{
  "n_layer": 12,
  "d_shared_expert": 0,
  "balance_bias": false,
  "vocab_size": 2957,
  "positions": "rope",
  "qk_norm": false,
  "tie_embeddings": false,
  "decay_shape": "linear",
  "final_lr_fraction": 0.0,
  "seq_len": 512,
  "train_tokens": 535200000
}
Below are experts of layer 8 (counted from 0) of a mixture-of-experts language model. Rows are named router (the router's row for the expert), gate (a neuron's input weights, with its number), up (a neuron's input weights, with its number), down (a neuron's output weights, with its number) and show model dimensions 0-79. Each number is 128 + 24 x the weight over its row's rms, rounded and kept within 0 to 255. Numbers have three digits each.
After each expert's rows: "gets" lists some tokens that make up at least twice as much of what it gets as of all text; "comes before" lists some tokens at least twice as common just after its tokens as in all text. This comes from a sample of Wikipedia text that the model never trained on. Tokens count by the router's weight.

# expert 22
router:146115136120130124130128131123127123157153089133165084128157135107098157135177120134119112132124088116139145101118147122168105123116114102138171141126122124150107178132119134150160101122144132122123166088084131111094156179097199143159141100
gate0:115130147157161153123151103128140162086121125123139138173115140145139092149143137121162127140129118134109112126134117136164120142129118125145117161094162106113080134146167115185083103101117142134074103081126106073180156094146141117151123116
up0:139154149072126120152140110119162131144134108148098128123107079164130173149133136126152119094118140139111128095136150111173126142100196138106099089119141108123187150109165128136113159146093136108128096121090120135120125177130118104103146106
down0:113108126074169138161146147069126142091120136111088140132057132107130150139145101153122113142101120095145106165130157055139132114172122142156122089082146121135121117107105135137115096139158108106129110128156158135097101111114090071125100109
gate1:174155153145152138157136130136153136167121102131129153149132114129120116165135106133161119199086128112159162111089144166173120149125078106131139154203114089096150135114139136147102088144111178129134175059152138122089113120111145134132130128
up1:165133135102101114130126133116177118105131093119148144114173170170095152133108115082102126094091098130152151119105161121138100123137116121131089154096163197124176144139155100160087153141150140127146098092134158136154134133142155126150092117
down1:107144120151137132137098109163130138144167181158118119115168150112128155122160146146062113122156132124079105146126095148133126139140129150077145087130103119160116143134121166092134156130168083147138146168102119107126134137092152117104174103
gate2:171152131105100112090137109112135081132133121111117117126125122101129072158105117136162148181126123126147081182144150184150146135124160121137123111163116130114105144137136105178081163118143162140098124109098125126177151077133125129136128098
up2:099103097171105132148131124079112122125139117113152153111153122116141092099132141147120160092142151138135158111124145118150128123123116176126105151110116132157163135141090127133081098079136126129106103163132116124100106121118149150140126155
down2:102134140092089115148140122141144118117113061093075116108156132132126103149114128171116121088142111136089144139088097116127149118124147156123143121171087136152163137090122106150118120091122120154141144115161114133108178109134123103081115152
gate3:160117123122143096115127118093103102087150118135124129088136109158130105148140140148144110196140101185137133089145130124136106137119139115155145118133120082076115197143119130164137126115140139129160154072114165104115161137127121134116146167
up3:107126105134122086116120124163129180152140116123144104158119135090098120146120111078129121133153150119098088144111171129158160136121129104124140127125114174170131114082130127136114150125112133128142128121163131126152145105079128126091132120
down3:116102151121145112105094136116099167155160106148113107169146116117135121144102125150165116137132115171118141125166173153149126170145118117170155148121129135142147122096136146152083155104161170107145101146226097115167108128118128152098155139
gate4:133100107126144126125106166110164126142095084169115100146147102125095095154141116153162093173108119136113112126141144130140096135133151072126151135161127107187146152134132129047135130112170141121105142098129149100115166115128115121163169115
up4:120133114082119094086149078117172086120080134160122114123129152091123126137085147132170139129133138118155144067084136138150137158135138142122135108151147165145149115144138098144143137116125104116153114096107154092111120173136131121126153113
down4:108115156161106090125097137094102105175088093137126178108143145107174111131152112154112171143102109118130131127119138170110148133152103132125155130124128133126109159124127140128124111130135117100108126102080106158124132131150075139161121093
gate5:141132116121120139096109173099156122092118080116141088124108084137137090155076092139155133140114082160111097155136110109136106111124085119149124146150153142113125144113140098113140066160151104097074107078122135107147142154130124113155092121
up5:075159143124117127090103073158143127112064145121161082159124125080102118101148123145117130136126096142113144134121162139150087135145119094169163098104065166131161115122138105129115162095134124149104139154107071120087154102117109126175144160
down5:150126118139132106130118132118110135152108122139160122137124141103157152120129131147115168173151146162126182103171121128096121120163150140166130097126083098140125073117132134158099111107126120150134130206070101142149151151127136153209135144
gets: " 0", " 2", " 1", "6", "7", " 5"
comes before: " |", "5", "6", "7", "3", "4"

# expert 12
router:124149137110157150126159091096093112156138101101169137143138127142089141215096163126126136129134125177099094124107149105151156113172147123101097133110126177126123168097104101129168144113125110141123153149090161144108124150154110132122135123
gate0:107127177157140170141147109126094093139140123155181176105139128133144128141082131149101147128105122152106092166112165141109142145158105167128130115149134152108127110111056117087106170073173121093104119124129148115120096130156127148147126109
up0:129130113126142124084127117137158089180130145169068116109146119138086147164139162104144185136126126163145097127143117120160150122159167179085134114130092124131162210119125138162148140129137147097126124148108141135122136130091133147104154142
down0:113111118097114127125121113134138136108148107134087097156142112113129115144119099153097123047140124167160142124119156136094110091152093100135112149154135106131178126159156149160129093138154140098126140130132157164114085107165128142109095140
gate1:134120138123149156116156120114104160161144102119157137158074116099137130146058192101152120135148070172140095140135146128127091143101143093124116125098103127135103158074120112144122126147162140143148119141085144161152117133110114125154100170
up1:140139127153146108154135096089155134135093117126080116092146129120143101103090167139125112125086154190141130133144148107145121149111126123123165115150139133137133135158108135124127114125143158146060106121084122148084169120153134205105094116
down1:158144129140126103129133162105104095099106142189146107165119123138153121107135133097133105133177096136137159128145157123085123122142141141092131109154121083122150109149155110165151116113134144124107139127134182138115118134139138136157130187
gate2:137158122140116136110124086122137115137121120116188145139161138140086151158077143150146131133140113164126112163136174098144097134112095135168114142097126148163170123089129110146136148112106112199145108147125176110157128135115110163125094160
up2:146155140130098134147118134117142123119131145143124128107119122141144175099121145127164147129163141139155141155162179090119108150156165131174120130126163118123072107145129188158126143119117160114139154155114096147134114155137153121115143088
down2:135112129162159139100114109162141113180093148132115111142107128123106148116129087109137151170178149107150119110142134142123142143148118172133107142162091105148117174133134135114088108130151161160128101136108119146145145147134171144152137150
gate3:124116130151091130134126063122094107153093115137139129130091112103136115138070152121158098169130125180135129151091129137160084158138135109131134097109117139134155128108102089162158114129108133082170122109107163126111186104124119160134120172
up3:112133147170109119129105133108190117141111104167107116138142085120143094158088121114128115092117135083110138099123108134157126130161136140170111105096147094113094139148143141142150118149102120143112126089154106139127160109103128082121049135
down3:146180153196122122147122124141151159136117119174110102166175090134140112129140120121169096162132109106078123120144151170186120138126110148128119155124152108173115123137142108127111135129128150148097130090116133121134107095125097103090113119
gate4:095130145155119100113168134125098133138186111112153104127112134103139136187085156105152131136121108188097091125146118156114129138132160118111113132104118122095129149084137075146110125059128131138120148164113144141131121122135119176113090145
up4:167115114117167126094112137148073141161091130179152140100154118129149115142082100150150129156146131108142175122130102124131087136062164095085131120103125110114117164127180132116155125117151085105103152159102111095141124121113086148117157125
down4:113118147120186134128107108123142129145195171127095119110087120143123091168089135149136079152191131146140113151128103089100101137127139133128109134109094130129093161156146109156151085162139109109082069146127121139139085155103133159157097179
gate5:113142140143140128167134126104102101079146122150168116131169145168090110141087134134108145167123134169154096117100116129146126130136124147082072149119082126108160126093106140123109130127153099136137146099103171106119110163121065132117132136
up5:125073122151167098125153116118108101112156087158128105121129115114126134150073125162144109122073113174135127128084138153071113133129117143180112137096137134094147151144131150089105121152123113112175095110099097113119093129128146110114112103
down5:145099145138130125131134142097118115092162144153123102138124182124151114102117138136071114105111157138090135138109130076134081115099182106137117166157100107132132134140126113159162069103164165126113147104148117091158061110103124122114117109
gets: "ed", "r", "ing", "ol", "ated", " r"
comes before: " to", " by", " in", " the", " as", " on"

# expert 45
router:114144151125107129097125109144151120132131126096114122113148171100112123145118119106125147090164180147157158076108156145128172129121102145118100094151108159120094109157168136088131134187129136088143137158145165131121156112105109111158092144
gate7:102170140124098127118100127119151128157139136188135113155141129127157091114128142116179120161112171126120151117123110153170107076101139095146150115112129094147081106085149096075121124149129155134113151088143172114160152104120130123173146132
up7:138136096132159135105099081103123164136084176184146136102126108106112151135152111085133144147106118119121144116160103148137136113133139120164167121123120158152123108118167087135121132063161103126102109120122137127118091093143142127102086093
down7:123130142164140135128123155135135155119131109108128126118117114137135133128111190136143117095108127105103162143143139120117140115165114150124121120138181150134112119132145132138115125120125083132125059132128087129174106109092113133144059152
gate8:175124157143148140112147137157140180118113161101140102123106171149130084122125083124120156125127153135117166126156133118128123145108174135146127089144115139105124095121120114095159134158138153092085153151108126121136125122116130096172153168
up8:136129108097096129122167099098127127125118074114129097184147110123136116154186113143117124151095087136105136126133138080155126125126146101134166123124108172078128120136113109103119145120129151131138109132099137136146096102115166142119118134
down8:141151137157142150125160093122163118159184131130143138150117107102106161102105143116157170134142160117113109123147109117087129101121123179158125119117148105151103105172124165121168142186131109144116154129089130125140129118100116152142127148
gate9:098169153123122170087158143136108139107166124142156138102103114143120107167144109133115135099119123156102145109136106134123151138076144124135127161120073121104085129156109103123156117132187156111100126080132134115136110139130115136186146114
up9:154098131126128135162114098110091144123132110112134119140112157137135106144081120135076116128151123100156099127141103113154160186157087144172115170130099153139130096115097106133137145130113124095119097140134113138139171113144173118145183102
down9:172144130130119114101134113123146127151149097121122148127126132130130139152108125103074133091100108117101138116122139045154146104154144103141107121115130162072153160123145186122141155126156136142106100124088127129096138136140112123130128129
gate10:128126121162116167130127113130098147125151144160180124129105111096102154140072101153098132110143154116146175152124086141164121138133109123144117113129101122161132126155165158120123131118126150095160193134116157120119126145138145138138179110
up10:118134127151117139136170164121112117128098159106148143109148098113117115137180141164106179152134114115113109177088119141144101119088121144154105126097187159120133133091108161147130159127114137101099129093144122114142113129099138111164121122
down10:118083135110050164136134097143143146147134106119121084123153149117113142166179121160095119092170153157162101187121104122125133128148109129138147138106129148177114124140151114139130120193124117146105115145134120101146138079167124149112125107
gate11:127134134152131106109087141140146115098128117143137145140108113147095085139133083089179130157144122156096129139109121172125113153115168117120097145130153124090134147067136080150139138102152116124079116117140138143137128137120129202121118131
up11:106134114131135181207141125147140139186077137099145117143150140135174130141136147137129138136126158120138105139111111134143117195119104074112158137139137100159127136134082119120138146123159128158155110127123111093112125129164130147129087099
down11:145094143122133105170136136146128079149164152123156208107100179172116106164159136178109093093114121142139132148109136172125129108141142136172126151133130118085095112143122095109170142151123121148141144111095129118121137137103144155115146117
gate12:163152145178111136137122167157165090103198174116122143105106177112105081128101134131127126095151162149128173122091105104104131152114146139132058123159105105135117103123155134111138117138123135119153118128094155138120128109150118131161090161
up12:140108181132147165142092141110149121093119141128107115097115117126120100102124153140188144164138121140129085150136099118119087103139134097159147124084145132163174145114133137161125086093157074126127119178175173152154105132137104153152157127
down12:095131110169147144126117133124109151136138125153068144139102102110145143119156111149195142211113150155124120187131107137124133161076120123113153148137134107120069143117131122141157145102128126150126158134121133151133146116098199095097127143
gets: ".", "s.", "\n", "2", "1", "5"
comes before: "\n", " The", " He", " In", " It", "=="

# expert 27
router:123121117129149104084118144131130124160150081157148116133161139133097166137166141151119144165105071128161108102128150130139107124131115100143164141132125118121107182139118129163154130117157111145123116100113152124126156152133139136175142116
gate0:107131133118117119138075094108132132134145111110113118141087115147108108141111120128192101183139085145149100097111127122110154118084165109134149129138167095120094089120136140125128116072164161143128139126111175107085126124161091120176116145
up0:125150079147133163143101102089119126158143089127152120169113160165146111098138115131141129206083146111119110090154176149094136110132133128126114130188114099129065109137097107173132133109130127118125137111135164128154159108138116145131115186
down0:167108148119118149115121132138119126141123153106104159142167097113130114092134098151158148176102120120157115097122069097127154115135150086139124130107114084115123101083124144143108073172147112122117165157129156113137144159165092093091142115
gate1:163137136143126123096068088155129118089131116100133138134157153149131139130098120125140123167114113137139112176100133129120107135134142112148128115125114134159118105121128116148121102091110206105111132104121113130130127132133138124162139136
up1:121117134123114100130123120158188143131140094134088141161129100117164126109114089116125083107115086102132106135123139100141111117105129115103103133128107125075095122102083126126122170137127116162152105118172150154113145147129133154146129118
down1:110142153104120142138140149134131159104136087111123148151120155141138158076156094129124117129121113168172147158122148134182072165132108081139112128174118099081109144113096154141112131120117115138178132129108102148099120131126099115102105158
gate2:135137121124138127155138114052154102127122107148135107075132115100110110158098108126136147136113099118127108132139117165160124202137096134101134135125123164182118129114119102157122123102162143091104100140159129123134088130137134156113112219
up2:142124156127108144128122125128121118103155122071150157147134114113112160121153155091130097142145118108081093085124144145147098149107108127143122147104140108151096103127164074129161147104114115106158108128160110086134123086133112159133063158
down2:137099110143108083100122152106135134166138139119115107154119122088092109078135117100118131167153151106107092142131129140149123104114110179120152119142150086124134123146103104134157082133100110148118157145140127119144127147126156178055121147
gate3:126117155167080159098107112105105165105122122118116138098161122134105109131099089149113123195163113116159122112106135100147088104133177089139150158160129132127109151138139147192102136161134164116097126136154114102129107107104146132154153125
up3:158128114117172136109118125088156108130141106091133144156095124183125158163122131120149143080138124097138136094151124133095122146119107143173135135146143098129156106123108119146119129146114151079139104113152133120106115116113133098137124163
down3:164135149132126135144112090167100171107122091126114125129132137126113152137155100175081130128118090136141135147106143095149093085073144114145148135087159132081116115107158113134150132127154111110128136087119058125151132092121168166160096096
gate4:139113131051136139144095126161156135135132162138120114128147159109142136140141114150166131140138109103111135109118111106144115123134129094117155123142115041137129104136161110131105129136095178188074148099096180114122115094159089125140107132
up4:121153112133126109118114141075142160166104117141097171144102151152145129125167094101117124142174125089136118119156122150190127110126151134123179097147127126088136132098129179142097135124098145135133153162100151122138149116156130138143167108
down4:114148157155109134145145101107103165094097130079128104093124117152134120122131099125141182170132124128120115108120119143180138182096100117120109161142109121075121144107076115148114109137145153135084078123114111084108110108155120126119135135
gate5:115137111137092123195119116141109103139119112133177126136130156117113116108160130155145126168137088101086154133087141155111128097155127121195135158126124166135094116144126103152109115147198153089138148134113138129095161116170138115166119159
up5:133124100109137105150095177105160114118140117097170148151132102134130088130153112102171146103115124120110111143153106132124143125160156108152124094103149145141126150140100126116146139133101146127140138141108110179107117096147106111175138103
down5:167183110119158137140091144133120135140125140102108150130137126148129170130091103096086126103094139106107132125125113117105152129173137120112084122108127162135147113142110145115089145107093106070136119117135147154113136093146121110116139111
gets: " ", " 0", "6", "7", "8", "5"
comes before: " |", "5", "6", "7", "8", "0"

# expert 76
router:144135143146135090163106160126134146149120099147099172114138119131130111170082133107115133092106075135105101145141120187100140136142123123104131163111110173132109100165128122144133081110152116112097128133101100142162140137140137088163151095
gate0:144121135113121100151141124091121131077097125151128174152157087128187094137096135067180099101153112127120156157129134153123136146140099108121116161136120158115135133144152167134123104125135129141115139131110159110138150103110191138090153131
up0:087150157109132146128130125062165128144165121128151113119137143140110083176122107150106150101122124159134095099122162157136146131148127133128093172151118124123152100165172119152090137149192130111109114146132118132159110101150135114141160102
down0:123101118126125124108115168136120117119128116141120140093161103142124143125115113158155067131155135108118141121109131119166096139137142135109105131158165091072120118118137097132108101128115111147138108120134119127112112113096163133128131173
gate1:155058114134101119125148109136092147127129140168128142143133138145111092146124117118082147142116131135129140152135152142129144107138121182173114171131135159133139081158144095128151133148126141115102165167116128107132121087159101087129133136
up1:103138148135160155142157148122137125125126112112130106102133135095102131152103146129176131103111143111122114096101149128140107120134119112131161107137150119126155123141153143093168161162147125163105130156164147132095090108145134164159127142
down1:163151098119155133117118131123146128136129160167139141133151135126119134120106129131156175128092108122109134144134136103134092114136186131163130132113131162140053138132079150106118139075074124173168135138112082084158172109079174133104146157
gate2:151115125119108147139120109131128150142115118154101145112121109116119094132098139111129136096135123129133112185126103157129110142115139146121078159118124101186152127160100133123163146158156154101170147123119096139102156141127196119095130153
up2:109102159112131161129105129139112117099178163151141142124099157131109112112167081079106168081085143125107157104106168123145162122109113113124136114107128129085152132155124105119118141141139149174135115124160120144159140108152113122124144181
down2:160142122151120138118130157080101082108131106101091099134104130139171129165179120122119144168115115147144150184115109136157118125146173119121133110141109094196130166150115139145163146141110154169104076091145116146144130105124151138117116124
gate3:133112121156152110135118181151095147123145083114099095159106102118134079129077121088120131131094096110134107151112115135141140154120145116124137145147129148158133104143158111138124107099183168099114129179080136099112119145148107131119149132
up3:121139126132128165114107148133149128155147127130150097128159175124146140139116110159090125176099145154121093155158141167109110138119107098125155131174118114137115108153164123133125138149150136114121133072152109150166122140089134098088144136
down3:109117123110120172121112131191123154154168136125143086123121112148097118180108142141161110110125142159114132067166153097126152104161145169155117161103124145109072150144126139113080187157116131121159154126097130117113159128129153124148131113
gate4:109142171151109142071107124123129167150104081112111132128108114143116124113130149148139087111132069124107133147150116120120110128147086102136147141118141145144126153105143099144128104134170163146129178116123104085094094136150143140118120101
up4:152113160148095105088146093097117106147122068117137152124116137143141099125158074127075128109123128153128130125144164112137164124125134119123124110105108148107127160097094157121176161144134184122139106116178090170169130113101186131130134136
down4:092112158102134078111127125147139133153154133157130140114111122113123154148118121129116093107110101116125146166117124120082122167150175141162145135126167120133074153151113155142154181123100180132140136121125085096128124168128125109169100143
gate5:152111130183115106083096152125155134131122151163137150117107101151160172156107114143134125120164122168131106168142125094099104154187096166150136144135136155100127168145156117133132108084147160102138130091148142118176132153114160137183107094
up5:133138125112097119080133163129083171122137139182129118145102113111122115113120139093130094110135123139210133086117116124134139111109165136107103106091118088131140110148088144171108142177120100138128067146143157099121087125167166133122119116
down5:126099113148156113118118168138093189152152149161139165134107138155096111146123133103139097064099177142145151122144108110162170140086156122124124145119135119156093126125100129103125116098128113119156117127153160113095108087151147109117143119
gets: " of", " and", " in", " to", " for", " on"
comes before: " the", " a", " his", " be", " an", " which"

# expert 10
router:155146102102118113134163088093135141123126081135156107136119111164118137176095165148131152119139191163140082109140117148122132128144133132133067133149145157098095178109105149102164136167135111144126131136113130161095121192107099086107149118
gate0:138134124147098143133151099122137068116126129121167145124069081135164142158113119141180155096123101170093153132131109158113107115121115157131100134135115085149153129124101132137113102141162141139144156121096118137166147119123127107138132171
up0:120150102113130157115072106180096126141143124139078109106125118138115078104153115136164116101137123110158126084156113138166110127129132139117164093072149090119114119087141117186135151127081097148122156109156116125119158130132125135109165128
down0:112152168163130159157115094141147100109141105124139128094112140097091182128132128107136166149132113112132127109118125137139154134109162146149130126097119135167130086116137104184138139151133115173128161152146118085118132124178167139113168097
gate1:154118115139124135162153148142153165113132114125153156149133087164121129188096142150166136096116126155118109118147119127159108139133166131101096141135144165125139176081098123095154135117131147142136100117133178119127128128171108135118122145
up1:130146161123174158131122137087133144112114154142168116133146127075104119146085119142141094135102142142113125101133120123144152093079137130156136151129134151138094126130135093112183164137111133160096138104101167144136151172161109099148096116
down1:106070127125071167106115130141082090145127127121140142108157137140157105074109093125173121202128129093141122147073130139102111135142106145128172120089148140177132110119134098157112135100136139118095147107130130092116112130155153137131107167
gate2:137178147178164172124134115084133131162172085141148134125105123114146087131144149096154181159148156131133127114125096105118095141162109120105111105132144139108131133119149129161149133104150130113105137099170140136104127129110188141104110137
up2:080141114109156131157093126116134162109174137103123106112087101126113135182151177107157114107101112095162163123094132106127071139156176124152097111131153124137115094110088086127136123130110165113086120139101146171079129144142159119109127097
down2:126142176093088105105096146156120163132138142121126127079144138157120160129130109131081161096096096093128081111155116107096137098085120140111118115131102170120149130154148137114105147108086129083139171151103113138121144158186107126127088136
gate3:123142118118131106096135093088132115125148102169154118122076154191103120111129130141138108184111129123154163119107134127116070124153150157136154119112127137095099126107122118143081123130119141171150139154082110094167200087085141112120141128
up3:143132107140154086175145119129133130099097092121126114104114123123113120111168141082118130103086123115143133131119125107118142118110103114134124138095163100146091106105121140121161102116101120161114053176141133098180105136113179126145092166
down3:151091135100078144102151157120132116116165131165122115103090180128113187122155092151108101128139164129097156131098143194132084116086115125166141161188123126153133109144130141138162116097120174140118125166127125119126116140128133113108126113
gate4:095174127121123131149160112149163142096137137140118132154139096113118138107124155121136122109107115130121120123156132129104119151129165102139083126097133122123151138145120170115128131161161158126191118095110144124111093149139139174144129092
up4:127146111171140119142109107122152157152130132092117145131142130141132110185108140133138102141137168116140129158089094122125109094148105132113128123142139124143128120114148166135120134123139181109159103117110137125153142130096112125104149147
down4:110099099082150115113174077117165152146121115126113168167162142142174115126147108131100133115127163133121146172090099113160075144109091143104156127176146118128146174089161139123129143103107137178080139153114141138163148135121151097117115104
gate5:146098130126113122194113121128130132126127073140144138176172103123119107160088146142170124150127155135119143116158092105153109168152114124118068106177130190111146122107124105096157162162142152144125137146107113089095165127120111130133159115
up5:124129153094145116086129102139146155158099108118124113172109152114103123187121141101174132092155091092123121130091151102090158132118078092151114127110144100113114120159122145152171172117149113156145117137097147119136126151142144151165138137
down5:092163127117172117143107119117144146128126111127118139087114153154111119176122130091102155088123148112156172093087129072110167171131126145111109100130103128112139120163094134128092119134133142110124113149128122159165138103190105140127145159
gets: "ed", "ing", "ated", " of", " ", " K"
comes before: " the", " to", " in", " by", " a", " as"

# expert 54
router:155152126121160118134133157135151103145112114107134185114125108131086120147160135111135150082089103123116122133108131163084146140116143119123126158129112145112143139153114114138126072141130134139118162143124107120136150154130154120161125070
gate1:156156159152122148144144148140161126094128148107170096163131115134130140159115155130122122077134108131097164174138123139109118116134135115162148109137121134143143130121153164106142103107112144170102180153134099143145167151117131113147160116
up1:114129138122162108112104086127156116145090141143149119138120167094116149114114102126098115070139098131184137133124137156083108148185097120143077120115103131142103117169111129134187112081141118127128151140132125118147113121135135131183103118
down1:120144138136119157107104108096106132152083115101127128132107128120105096143159100117065155089150138103098104107087117117093157140180119142155163142116118143118115105114117128128113128129141122134106211141116123118167102109119171120131099095
gate2:108172113136130086148183142125118120109124131135130147143111113131099125158101132099162157121135085117167166127143115125110099129110149154143121137106120157132151181122177108101102073155145132108104135164139134121099139113121107149172133125
up2:127137156094169119104144186145123121143145127123116147124090124095142176089124173105157121184110091091105152120175123124151107153150142135128139075129139107122103134123143118105150147095108178126123137158102073123116149127108127176150142114
down2:134161095151105126088185142119143136132154125146164082107123154164097097141127143172090127165079136119123113186165139119119106079104112111106149147124166129132169102115151157175082104113159135095124104146121100143152133138149072130159164124
gate3:163122099146113150117134142150145126131142089116155149121108128173126083138122148131150131121147106132154134119125110105151114078107122129147116164146102113105128091158090119085083115154100158114156111134132150144146142141154113145164134092
up3:128118138157118137123127167110138139070129088138157129096123175106128154122125117131120103134154103130119082144114128161111115140172130104088138100126170114111161121146118080166176129148133164147127154136130140152152165109161142109109129142
down3:184163085117126117106129103119139145147129160128137143090161154176110111066150069137166128169123139166160123181099107146121076143119135104159143133145139112128112132110124122134124150100121143125092094122148110150111104132184168151099155115
gate4:130171123154132096157148100104131102102139109131113128116128099156161106144116146112166092098115142098105170160126124189086139116103138167143187139154136103147093173098108100155137106134135169103132164150117110151121145134157156131126125135
up4:159133136124131119164145106159111091138100168126103127167127107099138151131179135112166101123085136109096136144106153136121117136185148144160113165150105148115183096093113141122116128114143084129144162062150131149062100097160129115077158123
down4:126146127134159144133129105154144123165150141086157145177121124119118137122152123107161125118149171179110105118125117130147135102103106080113145108106142118137163155172137127098142125107149163137088117123100130136137129174106137123149091127
gate5:168126103125082117102132117163129086141173073142125112108150092107095104135071148116179143095140072142130115159117112165148119150138117147149159091133100121139148147094161133113117111116168162107154139130160151094151142126149102127112118125
up5:111132107116136140099134113152160158112121106177142079083115085147133125149123112118164142130088113113179098117107118120129120134138177113157105102134161130112135130137099112078136118108130123107146098125104146119132138126115105169138129143
down5:160094087108149109120156143125111129138151133150099123114186101122101122128123088135108124139136160108111142114111089140118101153120136101144111132135120147159100145083131149083106082134079123138113094134160119158137119139087104100114195176
gate6:150124134166171120145165150166149112106116133154130136108145094104127112165126149121171126149107173093106148197138160144127081094147121109132152174127101150126156124121161139124085106114111121143114144117118124141133100140101147129132127086
up6:108132154103117106130137116162100113144153124087103122169128098157101116159146123141130161130107086129145120116142105113125139118079155126150140087166117144155088150118176154118164146148124168125130126091120139126138094114163073106135150171
down6:129113105186126138111096102130143175151139162138171140124142113138114166092131092104124125097125118142113111151140168109146138134155134164123141100113125102127111075135093145096117116080149093136126115174162115102141130127135118120117133092
gets: " of", " in", " to", " for", " on", " as"
comes before: " the", " a", " his", " an", " their", " its"

# expert 35
router:107153126127128114156120088117126092131140116100120143112115110128127184117182147105169127121074146057120158095129101134116118114096141135106116089162130109136129115113117121117127053142139128107097069166115151135108144150143121129121156170
gate0:116125120163146126181110105152132133140130161120120126134146157134171148100111097122178136136127139091140175116103143136160124158123143136091101110138144111145136130160136113120133119129145184150157051148157151130188164122138137136093131131
up0:118145164106097154115106123140114143090130124178039117089141165098099155140147152105125159136141155080118060127068129096107116119083127141133113121140128089115147108042160122114110100132121118099089099142137147120081175106146133116126143141
down0:103150116110102126162141155161157120103099126169138134158126140118128156102120168149121148063128161121134130109131108146138123135094120180123150133130151156139144104115155132159092134130148098118105122123155128153138127126104114113147125169
gate1:076146112162123101143126118107145108167157138156144127138159152141128150121132138108110132189109147083133110115113137129121097167084125120162097105173095117124141130088078141134138152132156141130167095135146118108161180127128126131110122162
up1:129108112115107162133099153128144084131128132145097109157130071120111098144135147106167141119126131162153151128096093165132195154165159174120169103094158115116136109173132124146149158126130088080101090143156165148132137144168132130129149116
down1:138124115148121119187123077143128131141101149137131163122154123105170147107149141105147129157126126150153112131155137120126136159143134149122137122134107141129087071110142143169121112162103130102116167100123110093120117129139174113140147102
gate2:144135126123157134128122132152160133118117085103140108125142134088134157157115183138132201117156136099105126122090084124137146113098103110139129132133122115143162109136147122104117165138139172129139118144161108124113209123137156106120115153
up2:111119122144144114125133106109139133122101137095141145140126139136112100128150099133126114165108118135129117159121180078105149065105165113125088141094126098132116117124156187112150131175127118120134129168121136126119146156113102121213146162
down2:152109127112115161122160109174099152141096123159113111115095100117087142144109133115131120083119113113126154132129113105112128155144099116128140103144129154109109146176131103128104138143098146144166120099065107134097140142156148131126104132
gate3:140133121124148112143109150126148077138135105082118169086114106130147158111130128139147163176089115102113152098166113159153090147133134132088136110178114108146157133135104106117089094126116133139089117108140138130152147149158154157153106141
up3:153110176065102092164133140137142100127126104136180145130133132124188138142115129143142104120097148134134082157124125156148135087067110156150138096133151141148119179111113115157098137145125130155108131091146134160104121114134133112098141132
down3:135126172119147122092161172141149124132154126129120125158162109109180112063143130065151150110147149135122179147146134081135110143164152097162136135126111130080125153135152073129161119096139138124181125118140127131149082118129139112166123131
gate4:116155129133160120119131092148142103096136109133133166107135105139152096128153112111167131128128131087144154086146100112106122118133157124148119058168129104141146136136145155117127129068159157151074110134099137095136129150144147129122150171
up4:087148124160151142109098150117137126109149144101109117119101138108108142115133179154114135124126139135137124127154099129092141141114112147100109132102114149122127156122135118152074169116100137162114162113158120128128154105132117171082111122
down4:122157097146115114089137171103131139151146063085148074141126157099175123124149126143157149125124084169099129131106122152120116119141134112159103118109080135154146111103139087108134131129138133151136176163115136151154161138117114149122092141
gate5:162092147125130097107150131153097119131145150104168167154101118110113141125119134148181165147084134122124149131143094133164132131136125157107146148121141129164116124140076123143103126108154218173131092136140123120121142147085136106181091129
up5:104099099149161108100144105144138133136109091158133127103131134085147096097133089142157125126127169127109122111120106145123135129150132113120122117085124154131129156121110128197103111152151145135146124131166076141174124120111121141135135148
down5:081115133115178119151166121107124130134127123095118163119138121106112087130132105142140112123097142126116088088096102154156093089136105144161120178141114148161150150149131125132154117095133117145112075122113125159131112139124124168143127135
gets: "\n", " P", "p", " p", "P", "ap"
comes before: "\n", "==", "The", "In", "===", "A"